From a checkpoint of a small mixture-of-experts model trained on Wikipedia: 128 squared ReLU neurons an expert.
Below are experts of layer 8 (counted from 0) of a mixture-of-experts language model. Rows are named router (the router's row for the expert), down (a neuron's output weights, with its number) and show model dimensions 128-191. Each number is 500 + 50 x the weight over its row's rms, rounded and kept within 0 to 999. Numbers have three digits each.
After each expert's rows: a language model's description of what the expert responds to. This comes from a sample of Wikipedia text that the model never trained on.

# expert 2
router:526503496449402565464470444496502509556526542476501593435391546588514563507544535523529513538451487550463532569479496486461501575545575394427425506483539502457428481560546421456428527550528554
down2:457531385543535480467541494474531389460461535521560565403530466459375515544497561535567475484534585469479506429537390402590459429498518498487501603554424511498482459474500474502556535561485397
down3:500497546501498394485564498517554497408516512435493521564451460536483404444456552449482604492544508455552508606532581459465481525494458527503501549425500443501543500462488517482455490466547463
down4:510446563446458529475450410443472464572439439514448535421529568417551451544392511421411450448571462478505521426527467465479617506525580490522479531466539549460416581542582565447521484567488453
down5:559523489449367491453519446465437558524594480606552453524466569418486524526529507508460538475451531465571508462544581449601531492513469439507558558582491478519549520485508560464453446394512439
down6:492512470527390396487488608514487558524540522517406483468573346473423546463557538468524564432480493515487472402510498463427466406503533403461469455551476583555424552387424521503487485545510476
down7:433441610490496453558552517442523508493524481592501430450464496511480505377544421472461452514540449485619458509574505555558459545414550514569430431527564472531539579458510398609455543504477450
down8:471428517513555459573446426514455442437557495566552503432499513571517386461481503508428548554516467607491492505503480488513520501454531526537364507460417492346455594529406486541514520610605518
down9:507519519476410445637500445398553465454521601575491583452493518574460443471482526430504503485440532551411455483530447560503516564574553481564558558502530479479494558513499373457477554537413607
down10:483535531537544490534517515536525635538559510444545582483451455496496526454431556510550440504499546581482474478520424495455554535450422549538401508543496594423502541531512487419503517483546444
down11:476559507447507418491465545564533602552561558515401505511479480495472475535470436480455517593520524485414492497512583440445454426515520485602450549475415530457488515472547579585461423446620582
down12:439421495501540514498580493451486529544566511405521488411488482481506521474432473480567616446437593576488596441557434508528515504455640510495598549417492455484470469524553482525500538462442503
down13:443492496507487541512535492490523618496474572505418445489501507441486412516545508539462458458466511509509509404484472526510505402393557502510572486489405523520646513565450522456491498508502413
down14:480507561492436516430455545472525528529469624524590456522403475473464514430538571489486478777490393513463604479523440536490553518500479520516470466520433510494545452520531508551481474555586511
down15:522429492544470502449440478548424468542455585411590500499559618484554506418402482473430516545487462454437516505501519442525364467528573504516450506524490531410473454477432514544533553571521519
down16:478435550464518469409588463476532512514471470463488421401463566501509411476466506541509516556549510505424460468469571446538558457551622507531497452522554436556519524426586517522484519582499599
down17:495608505506489531537506387544519447468491533471551481457638486602471359467512436540535526565543483419514553484508549519448504577504520475567545530493509585492479432545491548431481518550565495
down18:489474604519516505532508562481473496457584408482533543583407436511491567485431497556421551553475395576520507585483468605457495521579528510465400400517635477534495585533481539555466485503448462
down19:395439538552543483449500463432517562545500528433464630473493481506525470462496546498579532483523610475506483543606477562567551492566472484545426481426491519570564492537583510467598506447466505
down20:400536376548414609555483456559485573577549499498506484550487580489545443523436532478571452393472567367572529544461468470519566491486499435462562559509527462528537522484580479569440542558519537
down21:416525473452494521460471466425536491375533470522516413583557547523567568520532430546515496632425500449523520487588598525577489535546526480531561570394477463500492494517446529478484441526446488
down22:521500519456523387544403518561490446526493522523535543383521486481466484430429459372606541558523487386557478466483482515451507371514553538531491524538505457532391574437437575561464455449557498
down23:433481573613467454423427459567470563558466504596491490502419434554471566442513525439481467575381529486457538604483409506521536584490454476498523493567547449403525485479463503526635476566517496
down24:570477576563499475543536502513572457485508564489492543414490445489477592539450526444572478445442547510372360561516445506532576482540483429409440495480482556402574592350525458497597530495503531
down25:469461483398545519541528443492444498543527501534500590430451533500580501535505498457512427435366555536407509581545512554572543431492538478594479492486448555498479512475474546561539516496450402
down26:513577541508473557492496386448467539447427500506524463574451530520505538489510605492529538494404487480548495458467466580455544431521509553551479521375454516514511457462434578418556482510588466
down27:568518518470496473634530505503504550445590532500565489544547547468485552515567522570550448537481522465480553493523443504558506541485532556572459473388421431512522544493550530502491412529450409
down28:381423459440592516494552611494509460490576495490608506516469526480500528612502464502594392508473421436496444562561464502458605448539605504462542536514491492470559483460519443451568409497496487
down29:541473477447586562519394435483502509611494462450511457402486471484491411468466525544543537556542577442459502470628536483511494491556502455397475441479478537451437513489500504496502523495514536
down30:511474549612480478481478495507539454467447536438462526520508487527564511431542499520482553508568462437524425567462477478491509439460476508544382510545432509567515479521534515514512500510536485
down31:412534531598457495445549539420557500395400526548494417521515491546433486443439507470497480434551525416410444469561520466604515470515561437457436432514443509484459508494448551530527436520478507
down32:566505460492495481430482619511515569437583481545520493424402440408418500530483514565591526526529488468466477510467528493508438472487440592467453468452481533518481531486462513424548561500505362
down33:425498495487551564496523389569492483625458559519489508555528578565518521415505510546430451509482490468514577505576463520474611494433550424433535366521541436449458448516458593500508490537488488
First pieces of words split into fragments, often prefixes or stems like pro, un, Al, ex, aut, mostly in technical or medical text.

# expert 4
router:538391491415447529494483445531414442531523509410429543481489581556545558527572501540566539535424494497464507481510531466425420514509491423467424484488555536459520481565569464427440586515539546
down0:525532561522566537481481442424521566518496437489562481496536558542542482481518479498484405387436495420492532455472494411516478546520446554560651451559520517478418469401532454427473426555495498
down1:421407514456499483533506535433507549440519482529544544537574416456510398413486516451484562518578583580490471527572533451522442507500483494481500465614591505498492494564559515418507626578522558
down2:523499472403501585529541554489466535505424540510465536534495421483449516520514495470508517469428584540478548425528526544577445504455459499598481502475549504436449452528526606490553528357527492
down3:549569487563560500493460529520555481462425457555483546540472504528385582471540423597500470406448555489439504516408479467523486521538551466560500457514485590532551359512507584513496530531452579
down4:458438529491365522498410506382487519455496547588575520491496435526460550531392487471539558485470482476529535431513549555433526469594509489480447482568432388536443557386398508509567453495519586
down5:538470433567531544479566516491517554487466479470495424532463590479451567565585493557513548357481484516431501517473497431527479535493460474575498467568514455595430465492524584494578456408477518
down6:573469516483388486529412521475518508481530435505533517484507507501557502529422504523470522507457490594553396502544552496558488562509607448557496480431451439325528491407539499540464467482521424
down7:462500526509507478487523489496477536511489487471445447445448614407505578531499575545535568507404441408540469433514512465574509533513478546571505564496493559488496531575384462555455485476490452
down8:450603458538487474501524400447627462527514448513519513489496527536539474488477560555489440533567499403484465548474531545474549457549513443467527534591417514527431430501531560377540395464479567
down9:665539552493419498495500546494549504467516559548446529440493567472508491496514521510511517487523478571446441499377558411377507477602576496542410475581534629498521593430456418468425515449434452
down10:379510436457524467505583546517537456485485553427544487574525423533459428506451501605444525508508379496424555465565503547510522573444489557526497488451485497530639433519501549449512493448417462
down11:528478450525475459535530467615528442582561471459599442481491494442433544553465529535471529371485527577506499510490545497486551580508583521503454482497524534447492466542490607515459496361434547
down12:407488454547482525559608467529513580523523513481529523505462393568486444495497459485536473445441552491496520480455513508377486452601494580531537503514549562478460492431460496407474445565420443
down13:502447476440505567564537489507541509481495526540430594462503564600516588470489532532456501529428568516481506505551512500414474498440466488508483478488588481453485521506461398460469601444491483
down14:542522513588541461509525544573510511499591462486499437546436518455543414566471515516562452544507501478445473504565488623404428456457507461366559542487486532500470476518550569464507432532460471
down15:451538493538487454469485586536437440435466505436565426537493530512534568482581451576543497545528420530510488459531492420485480532539439586399523528443483559553512626455561481450479434573533473
down16:439508580552487514526467598501527538535480508479573484559510588552557450469503440579576529485527495459544530522521600496562546477448497448506462508450452430447581523463544581491477513524456585
down17:441499459551587469539559495404569575481512377486572501530480540487495551499443496498524485342496539452550395476421387548456428464534426488439487502548475479449543555542490482528493547547483497
down18:442396482479488519435414582396472521480485446541532479530542487476508450549507525477520422545510490495491517506561485553518505542488515549455503361507505405532440381472491551523576563505437454
down19:498616427474442505385477530480543583527535505470430487605388499485551381607368548519516436495525554610422489493499566464460492566430486487440500525488506578573513558478507528493518441520463466
down20:453501474537399464538470391504496543447465455451458535505475462435502508516461380503502552583497439536532577514521520417496504521507485490499522490468456497500536560468470579490503480466481402
down21:504506511496428569554474533490536487495528517467404579551505432498560510519438520441482504498478502466409492555388438541482464503505437487378492491487566460463568541502483514527516516445490467
down22:507558506555545436486443466525477524552638444434439574475545570540582511491482521467454413470525525522611503491522492434570559565473572457514618491636463422449489545549570492504465430495510471
down23:528459522576518416488449494529572519493477485482506449554471439453440472568549456453461442603425392539529543523458419512509409487447560514484481578407505442602543530452547488509590605606570446
down24:559451576528404498513483478468497526454528542441575468519493507472545598479558559593527487414470490513433410489501500497585547462493493520494429482536425449391520550364528517578509460513543501
down25:416542558440452492490485502520527564469565508552413474594529478579443521418539492524470562531550478492482558592540525544468531550491529494441462543522551520484568517447606517568471413557475448
down26:560551493482441533500408436500510527553547559536487565508514531502556447545417494455458426463447514539579500494453443437441511564389453505554508524466466454469510534547486477415426453479584495
down27:543434468496436512501402428483501484510432401494477561450562488425550440527500556544559458641483519510517600421610456452449454482456594533600431486421524531480520540494428500464523493510450429
down28:471474563457536417478567496478476394521542452551451478537538545561464371441483421536496597571532498519580425560514501485454537479471470483484451505474457511481619447540533461510519524497392481
down29:493547564521363482496394475406564500514443572463468478494459451440550570535545572510522470457496521556477499520494473460487432441436444473462536592398442483547514478536504436450525399514412457
down30:457498504483554541513554539535511482539536480490601507455531507601496432495467546457499467521542518439445491520421462497491549517561490601499562516501493460543495520453447533421499555448551577
down31:519495505499508412450427463444525464559578498512563532403456419474518520489471517493462570463557541561538553527485469583452538496538516484468523485509508490496523461483567498422492473434461504
Words in sports match and season prose, such as won, League, Cup, -yard, club, and the or a before competitions.

# expert 5
router:592497499459491523435444469495457459572561613549434588435441572607531560520493578577523557633476432513449544542485483495464429561557517468439501478533544538436491412499500412511486514509582535
down2:580511434483568518473523536460549483522416529511610443545526506521611511432554493492540476460487469497498505488503487524570514595466563448467510550463513496520485474481496554474552573561566454
down3:470610623543434426502540518586544526561489457417449455470446480536528551517575492520511517459466513508463545577509425504562519431488437547534457547498503498591437506549474499550542590473530507
down4:470487613590514553521426444550481467488471444378523562410520506597567532519454521557506506562536491520495524427558583441498431450532504564496432541529519477530504538460436507529593464467498462
down5:589554509475522566372463557445513513510493458457508558497523530522533571577434483614377479412537508482450482479522544494482491453514455526526478557431570559502470432439455535478498497492439460
down6:491479561543522475525425515570431508506537440555569527468523466434508454542501478527588457537498469500539611506485458605449459485488478504446561530527474525525550493515503528459509510494457446
down7:546485568444534580512487520387535450636554533541422543482477464558438509443493550531585520467453403485490425526494413491448503581463531442447467420445497498522468493523487652432545610515523463
down8:488447516435527451478511554463411502540482479423507549501433563524467593476453489453543500567505508485497546515598431527464521534543501548470505540460576563526475609566440489519538443450504510
down9:481396495483502538507473376409408430557525559501502503496415501515471500476512394515493584623520504515495466569494539547552508522464489379533478575472462461538603491550512566419458437506554527
down10:413456496473537473506558522502450397505461559501489499417611547499535412524445566480517514528512527498527444540539549518531465524539516420561485440495420426583530496462509464454423532581502427
down11:519504507520477484519513403604537432479507493433449465510643490486449566478508506547419551503501612489421476512412393487560542432554520566545537484436514442502494526450497459568382492497421488
down12:490528596506639582562429426483551466487471608529555403459480408494497455517543507504545420590565463466540535522566415481570371417513547502518497546540480503494574505483480491518403529558461449
down13:459530474443515506492561558490481563551551502441485514538496534532338541512524471567549467490510484476568445475548530597524557633493536639528506607504341485547555531508500593481535498495524540
down14:537466463475499425502467580505485464519489526520434434449589519556484450503583387451491391405545534502447511568486509483516472595379551469447581570454563498483477603502539452567481526468547406
down15:517492560559374460476484485497463578532565556466537446530493415478443499463614546556540538474526525546552544474599422563450462534471496493575496523555588518422509498482636460535426491496546515
down16:429547509489455467465575493455487562463444523499486514449546468444542463509506448568529465530503418553573486536481431452474597506561500515474554579451625456506552489591481494470519526517442440
down17:576498464411646548563496518528445463419482562553504539432514595484533562540508545427395490477435527617459492480482536544447540447509568473433524469513487561421435512490414490474476514486451543
down18:491505456527454436475541449460509377413517483482564440548520509496541516507498374577533526446580464436463522417435525550498440547450455536526474477562528463522464493506458483475401597575463548
down19:472390487495464510492514452478527492497425531584515460494445521434445423505563549465483486530547434444426483504566522490463485460616525413518532503529497433532464446372584584452503557473516525
down20:440459410488478574501442550556532486472425547534497479479471495531485397532479488572504465387552607479536472440419507504614386426533530555480473516472487529452400442545486558495564475486540521
down21:571464596434485493555462404441415536526557556484504504571578543519523365531448533540517485447441492507493485482501395537510498541528457522478497534531490438429514465478514657507474460506470449
down22:583530477479531515487519591476577441489449619559422427578381524505475536482529523526541406478459494611428623471514480515416543439495501558529577406403464531450554517426454478525560376515528488
down23:417501537531474397465524454468536537551525519535483461593452550408508543522527525564442470645503495529458437506528502568503469560456423464467455507531482545541593513495443437500437404486554573
down24:465590495476520451437498527462458581462484492445559486515473534517559613537450577442562519515431540484593450524543472494524529494531407567538503497586430577507467539520535526456468510490559550
down25:479316555493545481587453483485562453580514557560471542512552493452430538487493491477415541487494417521523476547492471494510448517518491435460573422535382441454622385457469549468594468409432541
down26:469565626499606493569551513508471498545518380409569480644533521494524524460479422523459472535461453517534455594501573607470513536440533508431544574504507516493531547583554473428420474508469429
down27:593539476466475540462415602487468475429507509567440427455566435479427535539510498479407416591501490476531459517513528477609502441580531563464526476533511514493575470451573510446566528571569552
down28:457485521543467532468525573484490538541430470515584516490561503481569542508498482569509434556516474549570491439567444587546470518459482556378482569586500585477541374513503560504429427536510403
down29:453488515493491491526535518457524595562480545523476490464517612416412525516547492440531516515547482624572501589427430520494454501468504535501502451550465455424536535483462501522491582536504586
down30:506567473501496491551568551509472534509504434464498486461427512444508511454593518580581459453597453477415483519546472490397536426492493481478594385450475514518479528586389474523528519509544495
down31:506517490566416504443433492540508534424477402555475494491468513571498512481589430584521569425390451392437487472589498429425534523466580554466539581572486564504530489435506563497492568508530485
down32:514492527426472516530535529589522457480553485719531456442555465495445521432524474464489491398604468506486505485484406512350465559489595510523492572505458463549405499436442485423570448535530505
down33:481466503539548511477531499526489484437458587517486471468495444467609471468490469501570494563530515496494531468555594499552479448445514457492528549517438471512455560541440490561581432377510444
First piece of a split lowercase word, often a Latin-style prefix before -ate/-ation endings, such as ext(irpated), diss(ipated), comp, pre.

# expert 62
router:511404509418508523457439452507464450551554566497406540441487533564484557544535482522569555620451429551486539492430479448467503572515469478472477459528509498481577447497471404418490454459503514
down0:563490539580463552418589483458527515496496461537357532547481543533526429455506536556475450528553521510510514518602493463504504453522416555494548546496479527590516612560456447524487430533539468
down1:514455537432511506473540593545541448437526439551526431552508415443498431443496506544481463546493592623528497509396422464473469452441505504565554569512533503513494406622577504589437514542513443
down2:491458483634489500527492547533427469591464398569563458559449442435555406464565389558531360497452529465511441510407445548518494528492429546531514493557491449529534521513470528511472467501494479
down3:562542501478542533464510599511443460421519522499432540456538484558509511534470455533395503439464473485497520512511542546549492483386529582494487485434484537519421456492594507382488501507485510
down4:479517435524467471405473584558469458517466550488508518436474475486455507529486513534587480462422439474451556492460556506468458515441492519457469516455443478516456581539524535483447502520517505
down5:523497470413398512585449409527559500499394524501505462454553458401429494454559531567450467474437463517441425487508491458502474426403484500572480407490462478471499467552452513509469453487485495
down6:470491449542492532547470498508579457601466567509467427403548482453437611561510498507596571518590558554458535499514568448549568458482515489435514469487533516488486623518574419490552543486569457
down7:509485444398474505409500588443574489566493481502386523521485443473533480490526511486488511540496440522509450519592565517464484591528525526479417430463409430539427427514480609569509466395528530
down8:457467554524526477607426557384536511535566581566513554434503476483391446489553506587523493470488512454441497489479493502477650444507501537349574436439483621494497493550475543387419591466503503
down9:534452494493444549536561511532444541472531498468570474484541505521506443463439519422462534446465478484424434395436579402491434505568507532497447507506473488567512454492454450485526496537531556
down10:514519532440522521465434449508454470411548499495489497539476464500501489480539439453445490422508472441566573519459463463522493495529572416541432546523405505505433505458388517574452468532562480
down11:576443552517568404565490514515504558477464481583459512460523427555501493461529479502503480496330452574546459443501539610485482430483437511455558459473523501587537520510446530514529544430496501
down12:443500437558518487591524543379564515469535423411449515597457513434443534564498542519495485426492482529478470470457616465427507449519510527508502425458561481473569448488492504491578460531526490
down13:533485482487509512435490538510593486435602508484495499471527493533500504457526489520485554431512551552462489508536499403529501534485477511489527373400554470532563467537473564490428482422455428
down14:468520281457591457587499531488454485533425471512550540544505431580463403494526502545545520506598526481572522445477497531481492547491516514489451490519412567489448486509437530510546545562502523
down15:532532544491505573502455468451475573426476446528556526485485488447435514467513459475501523533519482455401396595495556471569457577556540497497412586553367439476474595496487445452492547452604530
down16:533465488453465494560513547543552590506496515537532412541480499498494392455604444453487519545519540529503418506649536530553501532605496572527477455460517547602437476519445464491462521555478511
down17:462548491558482445531551489397493513514544475560553580457477457491473520452456579575515519504485580544433604498588569536490433512413544522553508514569466471559448487441539451369547410565497421
down18:443494430490438558525535547479473507522479531515508342502566501480575528495545483485472488420478491593390511440524553369369551461471511472504554502499445451464556464447390536522510496505557479
down19:561535449549475590419573429460550510496522499515369435547528485443567468478492505413535550468496525444478552600480491500537527559417558546569435527503511509489485454528528477496562473519492525
down20:592525477505529433507440580511461516541406437414503526509505455461539522529521430499518471535536444450439518513468554431481464567379537434475565661529481564561403510565532571433532441496546507
down21:416452451540529531587530485400405511619489541535592616482412510534482485502517443502514502526536588455509490553540566493406499588501526460608498542540504421454498621575558492399544518463527459
down22:474526564413517451492433439404459559499405415576504470470433533393461524485484514407440454508638457608501494495497517558503468563494445574432527539538538445547541474547500579434534492472513471
down23:438499573573437428498524508553510526507548427576491507489443486510613516513436563529380458490519420515469549530400543469441497499549481587498560414510521518464433505457532514548434483529551560
down24:519509550588419497511498519454525506597549568359539462452578632528559420479524461514510419470540420510416517537514508495471547505488527519509544437511488514597585550486484554453572458405522559
down25:571490494443424597448485447463519446517529539557440559588436499538517508563518465597599439465528547592480458405393502451504486441590410513421472433528576506507500456475572498500581412517471481
down26:540527456511518483452562436490518500525420533493513544418471439466427551525465452472446429517529539487443512510515477536457486481410537490489557523553534603498626406444530535501515500383416591
down27:513464484495528513577562468448497442510462513522472476565521555433467533546524622486504506486511402482439537548556382533547455579490593463523478480477478510439489579424476530625439477528527430
down28:535391501540417509449486546565454464425513486472426423538476490555463568516465510534472505512445459484619479581485498564505411475449458464445445450426487546524443493551527516509573478542497504
down29:521580533505502547453564532528492427563595434504532535475632493532417489558383498542508539590547575500497500561479535542493525502437566538520509473437514567494508535524512481641453503547495489
down30:493539389543483541499470529524577514566482573565567434506539469479493446464430533508588487417479503530460575445376486530487410529493519521470319570470411509507489476524531533481471412528535456
down31:458464443553526511495487450409486486495453549460504448523551535514478578527511464587508511368544481567469435508495486424537472440520547523497408507588439484494486517455460477509527516560395499
Single lowercase starting letters of split words, like d in dwellings, s, h, t, mostly in census statistics, species and coordinate text.

# expert 29
router:502411442457516517465513493442513487578604505412440578473482548531549526505510573498546549487477466452519477564510549452449454586526461387405488448512559512497403407590534512464474518494538556
down2:564529523482596412448632498488514462454447549493510473499516363480480520487488564523581495425534439561551553421458496492564435551513410500563495503575555432439491368569571537499499429544471422
down3:567470575487436528473428467519555524494487496455457441460606551536588537571484546519466466399451486529413450484607502492583543428449423442469460451444541442561423494367438579454570479505513495
down4:603590481480460475434536509503510494451566521513469516542423527520532515479504491526488462701455515507480469406368523584518459510464461413567522497444490517417597623457501487476511477521528486
down5:462467421525418528521474463537621620526449507449563547522471453541623447552503494461497473427458568539507496509438566552558527465559467470447505461544568442408481445553524384577503479564544507
down6:493558384581410505458542453473530625512542495600501524499487526510607448572478456516433587455518469421498582441491595565557537488589476430470501469472530402471522427544574521505451472448489558
down7:552453535521478535572441516565609464477501493497476505546551480459457490571495497533437615482650421520479485530549503497457429584530526410526454521568517444571504542436480473551507527446512508
down8:584510598518476485594505474442481534601479452507537471531486494484496587419411316399497505476571421504472536502427462534490506534482472563556580519488426481546552508461590470561452515456576476
down9:503494582514469509488444583461445571490494500443531530458561479540489449561471445460521543535559470473613484443399527496521530467542537602419468484423509570548588524472473522587510533415563439
down10:510543489532542507535520580522414393446420464489487532485511452409378494477403523543464469370552549455499524429520453461543511449480516433575525611502475515511528565442558526578539500494365495
down11:525470492563552548549472560459503445476435449533496535521523505496497539584458586526540536561565516468483595484502464417486567441509590500469489588474512584524430445535453492532496473494508420
down12:518495523572464469502531471456442467574523463432425478446567582414534570507499475467506611491507495504564468431517484479490516395549500599543496539519498523463517518606501491459469545558517535
down13:467518499531524557423468585439552459385514421462574545505455538435518490471451466522528531535427488494530485504534489463423527498633500625453551486473421523464539516502605523525489557449574443
down14:387469461553482607562450556528578426493571454494516459514476529544485513521434526533534422480475484477557480529571547456432537537446478477538521484573569453540548547436527628511581532526490499
down15:586548481540521529595562556486455595451498450515540512480473456480565415468443387479438463544488498473425484530536532569433357565496493510501505532598501514483501494483475550394515386495577547
down16:509481546515454462413572501526453487498607473533474573476484546422485417481420417441606523473467582392530486455532547488507498390513537526558488503501495556494480533530656545551483487503551527
down17:502587466497490463507527587454556510401523491488427440454561468540443550550508583524495476415473537449554525513459525536433462584484485529546538468507506415470470470420469451560508490564515500
down18:488522495501521556570454520418479418518570542554528524508549476552468496493493450449462449548442555513497526457515651540459526569446517596554555527473536467592418531503572482517422463454531459
down19:501423541494458432579532425437500540486517601562453462533433501553510433498516536496458531495577608395566539469464502510481493573396507443515547495531500522502532504536482539509484515462435455
down20:465485415539543462479327543545531469398494510545475449437622525546532506513455527486567502423472548444555470500431473429613514500502462563467473478568483569546453499516480481538555496425524507
down21:527449527490486487485533535584422489476471486531467473536544458517467562490533455500538529458533457498416508549452500555535495567429483592505557546471552517610533452450448534477519554364601494
down22:502548471489523452465571423503417481517456524486484485526453560426527518498535539531537484537466456481437380418540474512500468541515520527422427482412453447491477523464516580488475557463474474
down23:563506560602453487447527552463547557558583494453424492450556490527366517420607585424480516551497500511461484463510420523580479484506499511540484542570565563472481530543542509524458548495530515
down24:515653512468546493470410569517463420456510634512500493575410445470520512564441545542536439516462436491446554537578481548515496514534534421580540583528547552484504492530487527484461433534566413
down25:493567524504505556530638467576453561494487571413508559485471504403481551477482462500479432509542541518510470448495504513545520455547504512586536515539490498549462439493515385487551497470483471
down26:471590597519511475550528506444427595520504415461455537540494501523505543498488536501515487571482442396481506539589437630481535518563479444481402571467521515489481606493533474472561478563422452
down27:414469316488490524488404499528542455499524501469469454523574494462495457527448477454469470314490538470464443559547439444519465509537523413487510448542446453567423450485544506510546427472508516
down28:491405541479490504574564500546496479497513552473567579565452482525588506503401530537567563546549466505534539473528490531482583502581449509430488441469545465494395528433581457550525571439462486
down29:472569536578451477582611424477480426486488466580491521443465477461535527492476567458594495526505471489424459497470515409439553488540510510458491564525444517453545565484429489512579442534501422
down30:572491511507513526495398506479540459435551525461583446561566456598517467516500523590388447394461446513456518426581615612489577488444502526537501519519401552478519439432543561450534501444519543
down31:332536570541440542483448526503584580462433578439528499469518502503513477580417503550497499380548500608613583557476529557497506490524476466533469519594497441542438525530446600518491470431466520
down32:543416456450532454538380480514568487490504529446501515505499549517500576472484501477500519444461531475472551575534474563477527554537609541477532484481511536565535592499552446481516383539427471
down33:484403535469510524466635501440485437524504470480520545550530497546480439493565535480516519398513438518477490449426525458523476419406424538432531455432507469527504520455405436550478551462494513
Words inside names of companies, agencies and industries, such as International, Electric, Renew(able), Public, Oil, often before Group or Bank.

# expert 61
router:489474470431514562491472474527448503542546544518446526561445510633546552524493559510570574583448425512414508493416573471498471534516514404413469551556562520450428474509473456479419540549517536
down2:406570491588426500484568501504466480488421469495539515420525499527547458502458494470562579515412374575472518520470493522553537484485445568485566593520577454558415431554508546434461428528511455
down3:530523524482472463493492507439540476525568527539348476476516472506499555473562484545449479511511400589547498427506533497466525486504536523508551584553448506594495496597443572435562481491501507
down4:478541570469465426523461445541483511494481454573516496535449508550547498480498620500477525482447490498487587426466429554491375547490560452476442502436462488484459463457552574523575550506449568
down5:476438526498521483564503501425626597510480429551376627556475435538580443532432522466463515412519616547560491502478485467559524516559535595526447500534605455464547433588480502518506554547418602
down6:494569447527512552499524551585511423487514516562605492460519506535603564564506510577446514646483488404543457414514490503561503587593527495441574467527502481412458545471526483381525565532331570
down7:636464534486441459495506441491454492523471484451456537366470489454505444449515535481487532493544507528480522507485401633489452492587502578537490461539558457502531386590532482510460576523418531
down8:447533510466544552413519512446457418558524464551577519454431449500449542440457571508551465468460418446496475556476560470615570455453494544563426582386418531478548568505482486452506489522455579
down9:452620538485517614558527566536503634463490440515536446423520478532519519536505585441549572478581509499472442524525549512478461548495541470525509505564425465432431449524517569467429572535452563
down10:402396444456451439438535450488472596503496601439492524476449469550499505479453482411454452478449514545497540517494489445492450461533533552547432577470532609524567505441495530437477528409545563
down11:552537516428435557540497428433471438448455439414469453482494471522383459450463550479564505440503494552501438616488545505484515517510344488575560455468444486478449551514513436598370488548491487
down12:517559510498454412529491494451545528580546529452585518452567515463458465451580551403433598497461484501544442527477525481519491439452353514513503495521546518524441612484515515545459507474402411
down13:521530525412498437446564480531481535557639566515518493561545466533505552435462516558458490507513501416479564490510522511570412453410439587424445521461487470498447538452489547549459493500604467
down14:549611538495510515477517557475471541522540539526511660516525452453512505519610477528462477342518432487530527531427566486483592537476553469448474553477468476467515432546519470457461540483568446
down15:497551476480522504520468513463498502461503573547436437548590422409539478559468603563526513446494496515446528468499486569548466492619432429458453482430446508424429429457503493537504476449418434
down16:471486526501474527410566491483513516481429511582632519524474552433532474504562398463482392431504486409578556507576501450479588464456465462441468526543578544463470466392455587481593491528486467
down17:451456532540421420506503556535610541517523456439438433453458469486531529426459581524542510404504603562507533535429558502566562407478405510517539576508446422500521459542562433442437519441445418
down18:497512459440537521458464487574615563509472498483475421493493577469494568470444511498525558474465515519505531461569606442600601547477559536437490622519507544447547542470525551455596414513547471
down19:621601444457441559536483520517502451565478529473517600502417565571521536444533545493524510541525527440545554565564494482547438489482459478477504478522487543614536567478533441516515402568475595
down20:370532492519561468532556472397444524516482508541520448500445405521442574437486468585574544476427549454474547493524447461611391568527421572564531524532433570402561429471457484451453470518456523
down21:439476504516520413453468454449478530539531411520501542499537529556492455630479470487534463473489443491538460586498534560512511576444476519469532461633478538523466522442557441481479449535492447
down22:571482531541494545559506436381455490431503587521573530473607462527432518529426540526553476436535554465461469529433416417557478522534446469548435481475490434507475485394468456431484553479512474
down23:463482515484490463515558502474452533563543509526484435457484573494530453444448395512518514438405493407500424569548489489502499471589486416599541544416518480538438565424386517490461527579527486
down24:537468578483486591476504479533439502559478489460505491397578515537445518516440540496531529461525450523503445490590458562555530483408570508505508509600601589411596533541541482462525581515470459
down25:439448567414519469544492492531506542504601608581461513487492489489498407589542399570563533520594504515492536462585474575506500539538536591495590413497488482573473507536446516481552460572571474
down26:507422506489465449422464512535518506566532551508471437548518461542586589491456509495509448496551595475518479559526564478433394489490456554572462479513609540449513567461417490492495524458496494
down27:542541548550517551611584499505374587470449567466468432501567510544421459513440454460514487571487585375464466424480441533520553502456468482493398473508466398555447535573521482472536572508486550
down28:512494442559547525463501546523486441484537532383530512496449536503448440484415448504465598525417481495467500531575436468431475451425558565489578371548488558461510511425474518536479439550412550
down29:508563480501505483447521466437396493421513516472529519542441510471534527494553499478481543404548526481555487623437527479528488550561500477435487442389437523496482511500553530489538540490532407
down30:499501582542461486433521475477435548563497558483436536516408515470503536407510522506592535584442572532481484510465550558496471587485493530523568503555529600506499471416430483564511544528454456
down31:483545462457523489460496470510476529419479478458432494555567494358485608497471587456457426429543410477492465495514566497537527539526528432493510497597549526559465490468529546430498501594509503
down32:486465506513522532567522573542545549454565510548402370510524494422464515541538553543633514444413506454479536539444450426432535481506387426529449458472472501592495473494441469564535423549447381
down33:510434455601512553504563472506521506429532545551473521485454550573496418449429484515507525544508493468482536427571566487407462438419486425537473508525427529473426547564556662533512529473441422
First pieces of ordinary words and prefixes in plot, character and song-title text, such as super(hero), mer(cenary), un, dis, "H(ook).